Below are experts of layer 6 (counted from 0) of a mixture-of-experts language model. Rows are named up (a neuron's input weights, with its number) and show model dimensions 0-159. Each number is 128 + 32 x the weight over its row's rms, rounded and kept within 0 to 255. Numbers have three digits each.
Before each expert's rows: "mostly gets" lists some tokens that are sent to it at least half of the time. This comes from a sample of Wikipedia text that the model never trained on.

# expert 17
mostly gets: " M", " m", " r", " v", " n", " ft"
up0:099131081127134128169193075127188158123090122149156107158085109122132136148150122170160114113128155038134184067126131149084136153131120120128149217126102150165151152126124121127110120186123106107091137117132079185127100124129095139089180124063115136121141093103176165141099141131149122124082145175172188111115154142097107127118102142118114104072133113125111149105216171130140089133131070151145107179133099099201150183078182120161065113090081113171071102111063134145115122161095140
up1:124170120152114089127197126192126137147132121142082065095126138182144111126158114160143217096166134122194129077129173087172153176152155151178133118078088171124176065109087135176135120126161123196091127122045133138119111171140154113153098126105079135143119158150116121095145128164110120117157120139148168119155089088089083130150071105078124132164130120080141126159144046143169141064095125116128192165084099126126122103100115145153133134143165130146172123136127088133099124172043124
up2:080112118134210121129132135131139073074156132144083121105118163177141123086104145159141154115146118088158096126129112141152153158060128133131165135046101147112135137115075221118095140133134138101055114146126024056179198077104094121140119194149172117073139161163177131134158127146154055130134119134190133149087113127108141106091109147188163121109115138121123152169132132144093107120092126128105117072114190120185135133100094136150089126150118137164128109127160117140120144084154072
up3:164117135134136106159123132176147179109207184122147122187155085133114130125126069142099112143150178093171171173104160184122109115178086091135134111148119120176084133165102086154150149126133130144172127108136151094116149121140154090150125046078166118149120085165142082113076151069109045129123084158104110132095126120077135125151106097123102098126174095125110102106155072171135133144030102054141120130128052131115136122139168105158099124100121126129082079129081172153133059105104144
up4:103164059138125142145123129152077119084101123121132132199128092071113141177086137112195115068099082139125108112153127157168151091112062117181101125157095132061191102110126121144083138135164110097133088098145146120176165143128105102111106159130148127156090171123111207120104081138167160156165114119123124217181089161135131092130149121096140138123175143086151107096185123112180145089126119104174126127129120121157200091101102127136130162160190089158158113178132153079189152129094083
up5:079142081150173146116144144138115126071121165161104115176166146145148119167117060106183099121123139134147072123110131148136161168107122156100102118074134087149144101170111073156133181159179106082111052099131068200185130145131093127132108148191205096130158157152171119133095186179090154091106125146166123126186128127196130125126136132124102176084146148132105101143098129158122107129059141230098189142149134143062118143128144086129167132157150092154132128139138110128109166141135126
up6:152123130149177188131140075136084152165087130146162196144111012119130157127126192114175143149097096112117129124129073071089134133115088163138139196150088132114151129134144175090139088115110102080132126141167117103071107088091108162136135076118068182126112122165171109134132152126131106162082146124176155144162166116180193106155162055101126098128124151124167096075153168109111130114118135121104194136130102127129139143182133105123120150108125113133048110135177117165140170177129067
up7:153108173154094121125057142127183106140156163104099106080205115160146122097092157117158104141174142085122140126114104083147129092192066148149100182135162120110157122068084111114118154078088048128126151123121134138144123097099158144094128132135169138176137037128128125121133129123127128123166153181127195145088125130038110140126196128130158111167126095129139085140152134179079185161145061148105131140138138124183125166164076147141138130108172160199124138118197137138175101142105144
up8:109152125114149147106135119178161128156130202082073168217102145117128095164095124211093123117102095101125158205139178124128140106122085117149151166128112088110147145117102107121107101101174060093173134052129041130139134118086138132101146099083129153122124150092110117088124039126135072101123149157115130117141090140148128097124125207169101107170115085124128036112123130120170133116117094169060173150050140121117128135137099096133141108094127126123121130118094074120108115126087114

# expert 20
mostly gets: " York", " London", " Texas", " California", " Angeles", " Washington"
up0:112048131114090166108144195177119094111146128152136175133140150096101113156071131170231166160066122107105072083132156144109160132122190050125123155112088127171182124136139149131124098116146132144102131140169130149118094130135053151141205127134173092056128083076080105149119158170103106140160103144089188152128115112149156111130128130122128128135128167109118071124127127132184137141137136140083192154163147125161105138069085108127086068136143112110150071109069128149139108169116112
up1:132135153106128107209093142130101103147159135131190149106150104180129167108094117125150124163130159202119143105095126130120113115135113115201175102119124135173140140090142134133191111106155139135069119131137122091133162125154115205127077078175127175066141148099119104103149099107112134151144113167143145150134129125103105124147130104134081088204186115117091152139148144112047123165170113128015120149128058115172166149119130127161141127248150184132099080136146128118156111128104098
up2:050094145140184184166127117186139162153132105108126129208137137179124110117124083146142122164145101124130154113106087147125177099097121084154170143171115190151088131075091115138163134120076140117125157123155130118136172113130169171165143055104020108111164155128104081154190101120117081112131136153162100137088155097107183073138133130181132065145130144099177124120170101128143137102130058104071123178135119128097132131051143110129132113184120134125181172154152127165132103149111156
up3:107101158129119173129129169177135158126159156138094137161150109121102139122163146122093052162156094086128142140084131153119125155110096096117146178092133169104146067143071122123096134097077105130128167090143157145122124083117146102056054062131102133101158110119104111084110060129172122119143126125207127137074116119147169114131123123076067124175069166098097151239147066146102126070129133125098155139160089128128088115113120168155175125128068118152126140153087166140126110118051119
up4:096084126126131144128176084022125118168170074158169127147169046122111119092136123086123114088046140115131132123119149092114174170141174127089122053085150118132158095096186113180122112124109177149066097127122152115073130091131087154198124123208126074121162148044119093083122144132106150086126132098140179135142145109176093111153127096156128154149143179163129154161090133139196123128129130179119167133121133128147126120108122133079134179116129161126137142129105110198130131148103114
up5:186123167151114091168115124091087118132141030226140081211113139125077119120117162116105113123123126102159171128125154176121095152121149118101155106166093113073131104129127131099152176120118132087145168133177131126124159087106148123134137130134125147096022111114064173128187102159128109104083133156125172132108170165161090112129207149143128140103094149117103119102080117126106164095141138165143133125172139116115130212112074139144096114172144123125070128113180100062164113155125076
up6:115094162117110097156073112113117099141090128144118172155104141071113143080163130192082156176139132125111167115115045112093191173143153147176138096156130065120134070096166129134184154161130179118124149075110139095129126122091157109182138072136136158128131084133108115181139162190152048140161094073138216163100130126176119147065142133098118132150127125128142106129126209157177092123122126092137189150117088100102129153136142102130089191127127128118115092120151156186155136169130158
up7:085154156127125109181098083114087181139096060085119171188112111166125166132155207178078132151134155137117142107146117132080142150123101074182171087122086129141118123118181126208158127122141098118189187118100155138096157104132128145166118137128126041084103097099137063094160146161141132130146180075127150183106097113101134123071111173137130129179125138112077166148095131052146065134130159108099129131142109119125151194142122131096111139110096086160164179120094156140081105124143136
up8:115171153061136118162051094197134120062085132081128168121162144139127073101113124125130061112124128127167076134117163133130172107082167073119140162225092134160147128169175128120141111178093157119075164097094142143124098124096107125130140125173125180129107111151117113134131146194131126124067176062106149126109130143124134154115135149194100133104153112119160120097077088151148087156116145143155126112083126132139152163165160070116112120048105079135154087112027163144124112117119138

# expert 7
mostly gets: " Th", " Sp", " Br", " Bl", " sl", " Gr"
up0:124144148148114144122103106178131067149104148117137087158177181119107103133112155151130155151068130100143145140118130133140127168165135111135157133109142076141109162158109120119101063025128123173177137187096133182071148151127072082120094167126103090161180171132154200105186180126128113097148153129132139042126115125119130121161127095142151100159100079183125169141169133212156190076113209090128124100172119094156122158122128122131137128107127110198123195131112130130110132129175127
up1:139035151153117154134116126132123151127165122155084152182147060165156069157102193098107131193130061127102160189174140103067126115119097131149065128123102092138119122130124127158185178145131154122167156105128137173132117119120150138135133145100067114112068083130145096162054181160142122124133106141135110085105171127103080097146056112070100133102160142128110144176114075173113103074155131128138119141085081098177119156182098049144171138080088120123127092147128128092136122123095125
up2:107131085151101117127146172175167130116126102135144116106116197102108097128104100125092091116129180145139156126157133207136147118120136168094125128098202137102111109135120143127162101101172099140169126158100100080114142130074133124096122137094120210126183177130154128172094121181148162172060133083116154121163193162131117129127153089126154150116147144101079148149008146153171153132194135124144072164105156099152048078125118118133116111086200111144145123115122186160075161145108132
up3:139120188116145141225064154124063175110119123116142129125140060186164102120032151131119125121124146115137136175110157115138096143149132142139149193102143137140133126147120102155121072162094132106138106074183140073175183164165123173089080055127061184134175127129095099106137166117117114143115133130124197112124108131153053127106108125064122190121133091164110141201126108190132134141151120169141110134083118157096096134131150110196095114128158141135123096129127134123166140091115158
up4:163153144129097175142154105142120140077118105152155211106151093208174112105170090111095139119125129175135162139145122101185130172100152133118178138129108146150103105105078128180093184128124110140061158132132106098144129129169159132125145089096111132118072090113174194106096119156099162174163145085168160057123121104119116097063160100128123180145126149132133077144129125159084101111144128088052048167106147139105148122128111090081140129118160038128142075144096156127156126094162073
up5:142063195131108112173141095141079115143125120083134147089133136163110110088106162127161133100128147089123141170133131165115051110177137133166090220116111149144119128212184150028066120155153099098146154097173122144135100122130160097146107152116105121168059118109131155112129110148180096167136122089171109147116124147175130110110167097180192126154117156139112171195155170128136101119111152077136104075107118136120112170104139124149145106113211132183161089150173108154132113116110079
up6:122067171145141150132154165157061067094091108127084047133153122149181101094195095128240114137101130123117167164132127124165126124062129101069101101171135142133157180109112104095105162082154152191154146094131114116134144169103140094134164115059109121115081118129069199147126054121187133132128126134135078137164152143165121172129120083121130135156127118127042107151135134100091129132142105092145125117081121083126112132127074124141126081130140120151162127140073142102127168147181131
up7:089161145171130081111128165141136128119068162155126091147120091164117144105115083189130152122089097119082126115118131102134112109150127096139124137069202222135115083165127131124058157134107095133156118076102112108148132009132142108100148188121122160164094135091100096113127180119123069079150128187171093148133112221124110126120132123167147057126078144101093148127094081110119140099164154156125151132150127048127110073141182134184122141129128098105138120130173140133128116104100162
up8:108129139188110119175154131167143129143136131127147157134118129092099057171129132133139130150115122107073093129151020147113107134104137135109149100061082130121060116210096137198108103134104111186099128101171130128182176069088072140078138164106142129138048100142127105126106155120128108143138131146137102073131167078104135153165133097126140156162094129144164136124137188094019153156122119146038143090113140104127122104154094085123065119148134159157144125144120107172151099141157136

# expert 14
mostly gets: "\n   ", "|---|---|---|---|", "|---|---|---|---|---|", "\n ", "|---|---|---|---|---|---|---|---|", "\n"
up2:149095127112129171127103107139159132135127159151153128099145132152164159106136068157128090090155122109125186080123127065156074147090082159117111125186142093125142151159213177116180137088086146105123098139101136118140134119133126167069084128138126128088084104109080129076133093121136121130130167113120101089091156126110146152112121139070000165105133150076116033092199085105114129117143126133186099131155113119161156109151134100098164098050112127108128119126130124076077060119138131
up3:105133140163131198127129152120132124110132157151155111074166118163115096152146167147176083090099137091126138155133077120137182112090123115114127034127141156059143120102192122118058167128128083112055116105140103106124106109110136208103140118112198127139106191093094155099128121175143166108135160215150128165163105117108056153117086119132114136112096136123140108189108126125162121184064078125122178121110099117102107079140210125134121124112167128131175103135176128142111136087096182
up4:090119162091138019131097104119138114130076144179109139107120157199126131124131094140180089110128103140083151122190193106137129153154144137110166151132119099109091072070129125169143109121134112178112077125153132174114132127159041155116170064144131132129129106130142128150131198157129090124159162153115170150151145095181133119190130115149128091142059100082185125104102052125132226134133094109171155178118081143195134105118101133128146162127150109111111141129162141071135138128155140
up5:154187205124160121130143078069138145128104076151153134190096109132091186100126116142114100056101088122144120099011089139100128156141157135112172114172110138154141162117144130129157131133131107121114168104043130170112118092114134137128052180133127123056121079154117156122118132121112176116152080064130085113192145111130144094120146187112129119105126130156107087128111130141119128140119169131110153154100103113088093116157082135229122127134048090173090094138107143123150135133169129
up6:136139107162111063151135080147185158131162149148147110033107061125111091104034129108172104121121120206157139114137099130095160100122131136124166136097116132141122155192099139124122194115114106128111179132134103119166191145142150127164170152138100163130113102171069136139102123146158113113125124167107114185128101121180141101116130147126132161121147048193199147130128066189111124115087133165101125031113103151128130129169121084167133139174116089119094134129129164076123095184138147
up7:060200124069104138124073137114117128141108138129115123154126206132141124146157136164116122085084083119085059165140138063131113131215103111031130133135102120121127126124165132109157117148096144127121041115120129135127124113123139153119133125096173100125149115116116183121201120183176131125222128136133136123133070099096125120191118151146139145159093134124145184103099141141126115075138074111112149213125148129150085115142096117153098188127112131085094048129102140090125090179133128
up8:108129099088103167147108140126136113187167110115110115191177083117096177116147138180127154201153126114226135133176125172104137110144140062109108134147139075116151178103118199129135104126085128130109115138121129181172131137098077124165086159149151154153092135144093114126126173095127135132156133049130145135074118178082104169169138137137136155110165175082148116101075096105118140113102096121050122139127127142203095196123141141106095101147157077159133077130133085066082123180128148
up9:133074067078119169067117135124150081134128078122133156132096174163109135144178119091160228160125132130177190153119158141093145117116129132162094082147109129155160127102075125121119137139169106119140137117131138127153161180068138161101123131115131088133132139130194094106121043111157098107133110119099173134133085134094154079119099024145162170139123122136123131174105152126151088147085132089112109159128107206138215129168119179165184186060120109112158136149095109110131148121133117
up10:150102077083135186151152115131132207135151087172091135066153122140159100109132145175137182111201119157110109137107123115194081121120119099121187136152158123190131122133135175165173124061142123122127086165146140175166156122138138128116148227173146124150154174128129098107112083103141119179178131074168121122118147131120147170181156132129141152093121166121064126126106105114099117076132137105129145084164129169193143170028113141106116110142181110151126089126140083131112100173132183

# expert 23
mostly gets: "asc", "isc", "ract", "if", "iph", "omet"
up0:161135124150148138129129165183151115090111189156129114113043182140095134143152108130155132120125119073099167113211174059139106130133115095126061147088114138121116139139128096157125086128134115082175117127139128101056193132109167127132169097116114146071133075175124110080202109158172106109103103109141153130214093147108128129154155135160214098081132123150125128176098127124055143092127186093128150140141098148110179124114156162138123126075176158153132113174102107154132124130166064
up1:147098113125106117106143127115118087128117088099106126129228087137099161092052102093150124094147134099103083108134179171161107103085127097161095053123073047141075127146111104082106158048131144133090116146177136143116147117173112159087108158179133113068113087058087131133117121147213093125137158148124150066135099134124089118137093133138117108163113162137112097089086171158174084130146141160105129142105061129166117176122120125174126127156170084162103158126125149107131139188138159
up2:142123104125107171120117160148140134073099160091124120126157114129130098132127096174110151157128118194190125069110167215143134157118165142125048154083118127209176133162101114135064124114113136125127104124127103102180120128128132202146157177132108138089141137088169119150130171127128134121124111158109190166086212125181158151165127130084123106108162148136067130128140067162083200108158085099111219157087139087176162155128106131150057101131105127096126130145102132122077130120150136
up3:089141093120128141094106147111064115095131101127208173133073153122120144139134110106153166059130145104120150144125178156127120128059144158127131179124127172164085128127128146145112152110137113151121189109127157143221192139092133106134092169131083164163115167115047147094119118195099174128172110124175123071113123168125137117129195143126158174081132105126160066184127122087105134107124128128123050090155125206133134058134089097175144115118135094132084167092120175145138153138096114
up4:135131128135196176167134125153106113126140157142143120101127090120169095112120153106149131125135128119184108124115159147131131134129114130163120168181177101143123150116084181131060112126084104133172058132095128233111129110148130111154083206110087103075159139153119109106214093110206068116142068134158056141127182211128151098116127165122116143148152174100129128163166131114119114133135142137102091116119137170078128128069214124129094065183151126132128160161120139116121084128129102
up5:120141163100119107151159171088135130149130126140133090140151140135105138195179181144125153119129074137124125122155093155121110110120118147118182142147203137100073142117094137142120075108114103118118125062087147146196173168139140128145133096089063135113131098128157169102157126101128153144155121115172086071097055113174165133130101174133144130155132132118118135086128151134072132155138044126103064152083143146091111139022197079129156146073136132130143089071184127054129155139083085
up6:085094084137120126090161106218128124114154168178080145184155126081134132199130178079133111144127104124124184132123183087157103094109153117165078136163135126100127161129122114112117119061124132114158142123134145097158094163235094160125122081130140130108080106106135134122105111116135135144149049123128125143167143103097087182131086187157146138117143112099140078143068188079153145085195133175066086099154103122139128142152128081183113145140112134112158144125096190059130140104109117
up7:105122108114081127145126151120150133127140121096131112104096101129120107105140116128130209131153174124119156061098127128059102151125144140135150139054125131116096119066144088111126163116167117138096181113135127153093136134122151150171124142081110134105128091135173121090131194147124140145099135120120214167088160079161167117146234140083087136132105120121090130134084218049178117153151128121168229074128094119103172082099113097154158121124112142205121109129079122124092096093122151
up8:047147137101141191083137170110125136167131144123097088123133135166135127105104102139117112125164126146146153165138147117126103167161110041169178165118096129095157140160107155128125180037079159092093133166046124123024100121071122135141110113195117169148075128129102141115086129121086111162139116125124137128156171169171114043135151123130125125103083120082111191128149133138110058140102146129103137122112115154130156137109095143115127138177138093173130139125111130130097189224163133

# expert 6
mostly gets: "00", "0", "000", "50", "100", "08"
up15:128200115125109104169133129113167152159130128124186080164146176126158143071141140068167134105124100140145119133191100174064150125127127126141114159131126156128159213118144135123137112075124095097121149080190122133188202124151096164093124121145106108106162089185101118086144145061109125115072124165153153122112135127123104086114133146064136125116143168072081146123144144106130164171136081136135107149124123049106210132169128084055101114122122106174121166126080125107152165103107045
up16:162050143133129069144072142063123093121178115130178160170145132135128200125182069131133093089123126187145137185133165129125117174160151131115109130162088073187125131101154129161125073136062158138131094093171133075135175119190147082120090153138131099091124099133112128168072112069124139092132101126100150112121157135130083122165153081129153125168103125176125132041107084180137172137151144151125151133163127126084105175103155113114164216153122136116098108135158101127149169087161135
up17:140101138108127138135096165030128123133147102067178093186082107175115118166123160140135146128121181102124140128175118101121103117127110123164173119155087176045187152143105122103158143125125160083203136115128133088091155218151110151123141106129125134121170135067173123126157111112083124112079089120109128192154072132109126107115148077148145131117056156168145112136123131110155136228172117118126074121125173158149159132098136131101194162079140116149047100126114127158113158107110125
up18:068111124125141065117165082129053096092124169143134064119109115182068172084128157123124130127156098146140164154169145127131126150074151155163121125111120087139163122107169186173110106146129136143078176098128135097130159122119137131103124157137200140036116130160124145075150126137128048088112136116138073118110117127144205113111151127175129121129062203100127136143110099144134178137123098137129132153159139126115124131180141172145081125214160068076102131114171106075097083136145175
up19:146126116128112089134152141131084173093106151102108127160195178122104126146107191109144133123117173110103132121134139067150113124071111149154134128241130123099120092171125202192089123108106154133071126142106147121135108138084126102125081094166103135161115113107077113094158113175132161109126105134131101182044082159137152213130115147131080174101101126128091093124111151070174152202130137158112111088149149133165138129133130139208087037112144114153125097125136145161164117107083124
up20:129107171112127091145126077154179118136115133108112151126100049124148116124132190192171108132140113115120103147106111142153083103063166079132109149123212108126107124094144180182138193108136162151127170112152132153113124139110117181130139133097136162179105132161146154184145154121125128174139119137121133136102142141142129117100164068123103111128184119135116155211186136142138140151054153016106050171140117142073166106112147111093102182149137156071119158115099106115122088130208119
up21:127107137184100093131126110120132079132070095140091111180165118125179070159143082150128123115118129182176151117061128145183043174144127161108079105165116114134206132128113133122127123223101143168197150151154154118068113179147113157154127127086148078095134135131091197157102106150120135130153109154135110135107120125150135115144113151180153141137095096110132154149122120178038157143087141045071116112126118148112126125117095060144086148141128126119113137129047156133090117127141185
up22:114088137076113119178133115081051157093133087119212129080107153133135186102150048138161129141110141129135114117083123230123126159175169141138232098141122149076113130126153131175130160116108142164180137088130170139111172114130099121110062127165093153111121076126108120141166138164152127133140145142134131147120122079221119141136126125100114126155014096107118118145132162087166073167126111164098148107127140108123106116099125186076125158154124151126128159159133118134091139168143145
up23:151125152129139145110145131125096089133045145150099181098150104158130157140158097149096160097129107152131125093152130115137114099133163135100113128141113143112120180126079109120124152078143150110161119154140121108139144135125142188127106204118117120158113131160155154108128145183185133127117168179186189151061103135016136137134138158111052150140065126102067083131148042104130141113126136172129101136196107113154117100145136130147090172081129112120072209157159095142081182081127197

# expert 21
mostly gets: " this", " the", " This", " same", "During", " entire"
up2:114116143130188168122167156128109028131144141123142100041140143118115114133150115133125162083107089144150139105134166130072086161166039173152130093110165175113104159158130058134097095157154101168046130098197191127144103138107112138182127129111112171128118133108130098090088167181124217105130142118115123123150128133135129082132159133092130156132010199119117117126115103109127115161181136176117135108106128160097118154124142152139118147108149140197117148151160115157111126114164145
up3:116087134137058129076122146163128114183107110172148139129170071142142140123046130047139116103099162157134135111130137101148081119129121119148134121108109112128128113136088117178142128110138152116128076053132182158101109031131059138118103127154155145193134128126184128079134187120149191126125113118153147119132176170132142131126135134132110109154190206138115081114124234083034137110172128126127139165143126140140188093189117124101171130115122125120127139114139108153133140189122163
up4:123114206106139170053145127136149179104152121128112111187189128127132091145171120131204051132139142152146160124200137203100136113127170120173193090101179096125157101164201140105107096114073132123097073093103135147124101155160138123134141160123120089123170132137082083124167159126162122165106139086143122133143139145184128127165170184083082118124118100197114108198104125102143140165101041130107073131101106098112093133135177098133132102154129120129088114126146142129078101138136106
up5:095126101130114092124144115144183120155135133155133143117131089127124119083126093166122124088150158091048121120117165100108095123129132112188113115095113130157134132150125144162170214139144163080141109090078129173062132138135143088129127132141136132125135116126088113148070097127165090198164140045098145115121133170145105112149111115143166093085189131128076163096091137146032152175103057119072118118135123129063158115105041092109134124068117204129170139078058125131134122126119098
up6:143128155153128163106134155129145107148148187135133073076153143126097103143106095055129102132149119125147114126144140147101158138132125120116199063145111155184070116196093099124126133129129051072088153165122115155112054114164052139090123206123134157129149132076136137163104107162129150155130167157123125102103136113129046126203155154114127083138142128146118134152106122157153160112132161142095155088156114138116105102130060135105116137100130117255141160126112158089190108170094097
up7:119151073160125128162142122077115154146168191100142179111107119109058102046123174113139137150133171129107099130123108119120150109094204091143050072089109163179134111146113119108147140075119146142128160090163154033118105136135122139151155122127106164142097052137123100133084188093154163133107155080082144118106112114089069136123112142229167134108151101139118099143109139148108157132098177089077175066133120112086167157096125121130126084151143078095103140149127178095117132100097127
up8:144155083091139129081138125143105129139152106121113056146139125104117095119160128155079139119076162190185134110165143170126173150129044118121136169120151120111104098138128135121118089127166121024080118127115155117149137155142137109127186148157103075130053097225121127133205120164148098111182154135146108133073114168157192147098129152162131130096105102172156086124123143169149123114110127088127125132176130143135116096122102199155133123125129138136120120015128147194102184167125133
up9:085188103053196121113135136126098124147134100101095189137132135091135148097125139196108135169229180124138140129216071137071134143182104105188154204099120134101123136122121091101132072087127116100060082104104160091152125129101109063142141115123091139134127160120092117119144136116131114120144131113171109117182137115130165115125095118155211114110121099171141074097135080112093145168176166110136106133105166185155176095167131146129191114135103131129135089124122134155123170153096100
up10:106129079122115140135136132133117092119219131117106114171128107128137141108127158158134068112167131155128130103112149156130137109132104133109063194075138107178129156106128037138100089125114120122141110171116135149182162129210117175112082088071089140141150118097127115077129105140093117129092126149131139113104129126109120157131090169146186163131113095073145133152128127119139130129124118099118129077099000094117158222157086152142079196149079137141148175183099106109156131129090126

# expert 26
mostly gets: "Sh", "H", "M", "D", "B", "T"
up2:114134083123124152203119099175068070134126139144151128063105160066137092125140032120178175137119088162151097171123097153126163101076125203093122169099093161130124099171165176139106122144142124086062155124126090068133093130050098037125144074093127086140140085136086134168123112135146082124113180131200139199085123136129163138135108119131119164115121164144142112093133155139117094140077111138130079113118130154153135138113108114150128132125122115108145041150130111141108129088128143
up3:164121134166181052165146111116095108124176166128121131076105105136140134149150145055141079119148063127186128072094159113138213122092134176134064143131148164160123179124125141174159144128137179137169128145119119132092113084058125146130119139087131124104134086123105129111156221145152106155169101119133106141217102102095145118120064136116139127114143111190141086075078109122139135052175149132098121126100111159154180130123119108092141118117190191135097179095131132175107105133146126
up4:070127111081141115226121105104102190196068136166175132172189083137098154197085144118144119128059159119143107143127129077156114104112148147114091155123118151138170128198122118112159133158108185113107103124184166137147137134142116132128147132092118088059122117107202172122112125134157054136103119133170139104139115134178107128126134185131102158110101133148177140131149119127143168121085113093044119106131172147078152101132109097092159153085080118163129189103096160145063105154128127
up5:134118182139126117103093147127043079205128154176134173175120132157142153127070113174150122156086186105101147125112147153129175120112156148178146124171107126167127089095133170085159127134053136096074178140172122163124099128114096165122076097061096117065122126050129122114190122141158137089128121132112211114112080102100131156123094131146114100131171166163131127076136111088083087125144127123134146132134150177091162132126066127166175115049130072102127131139138153134127149106135179
up6:143126098069128135171164098112134141077062170110147126057121128136146125172155126143121129179115134130138117158121167187123149122143101164058154128089156111129117117124170172119137111160090104113116117110152200088106141128157166104184167181142158108155119119131152141155101087105121135136112089093131230146091154080127107104134038130121111137148116033182159138119118177128179135109076140099061111092143157084147106116139142087189092123181085087160115141134179136124104185162111123
up7:186128135098131121176207123082125130109083144123092111101132199145198128090083092173142128166121173125083157068113138152121118114095147153162105112083113119139130140115142138090107109140119189079101131123184142093101128045130108124091123141152164119075147129112197145121093124154127122120146119127142158162073162096129124130117050108158111049068157160089157178097083134104123073187132135125113138123106169091127136150125110174132127167069129137088068180149167112156129100157194148
up8:069113139123150135115118139082090068138078125127161147141128134163144107226112121059102145141104159142163037139159107153149154173140120147153163118127143157065140101148127135116181108118090117109062128169111164094102101127117160127103083111142126126094124117152196127140137147156166109128069158194168120173121104091145152087097090194189077127155109187144180101143161080138139155081113103138081121102167125171134071131103117113150134116056123114186095079125134157073151152125109145
up9:111151178069131171122146085092081147190135133143143126149166149136217160054112136127139163162170146070098125151145137116114152172082137124055131201184127124100132126125151129122103123146147140120121111135152142092120130137157125151148079149127157098132130109150153136097127116043113119181115101136176172164082051179178176138135131096174205160183120148064136096124137128131110184130116140116162198123090120131099150134154167103126116160115175082111091112092189169096155123154115099
up10:133125202131201186129137146121095092176075141096156121170149166212091141093107156172108134151101154115123105119128130152159102135137132125136143119147059166110107158126093169169114121164125119080172097132108065177128134139125094100117096168122097123166106142165079149082116140129136061121148155149174072133102066120125070123132163136003174152171074177098141126159125106192144118120137096146101149131102114127107150180139132079128196132174123119140079136129132115131102167160143109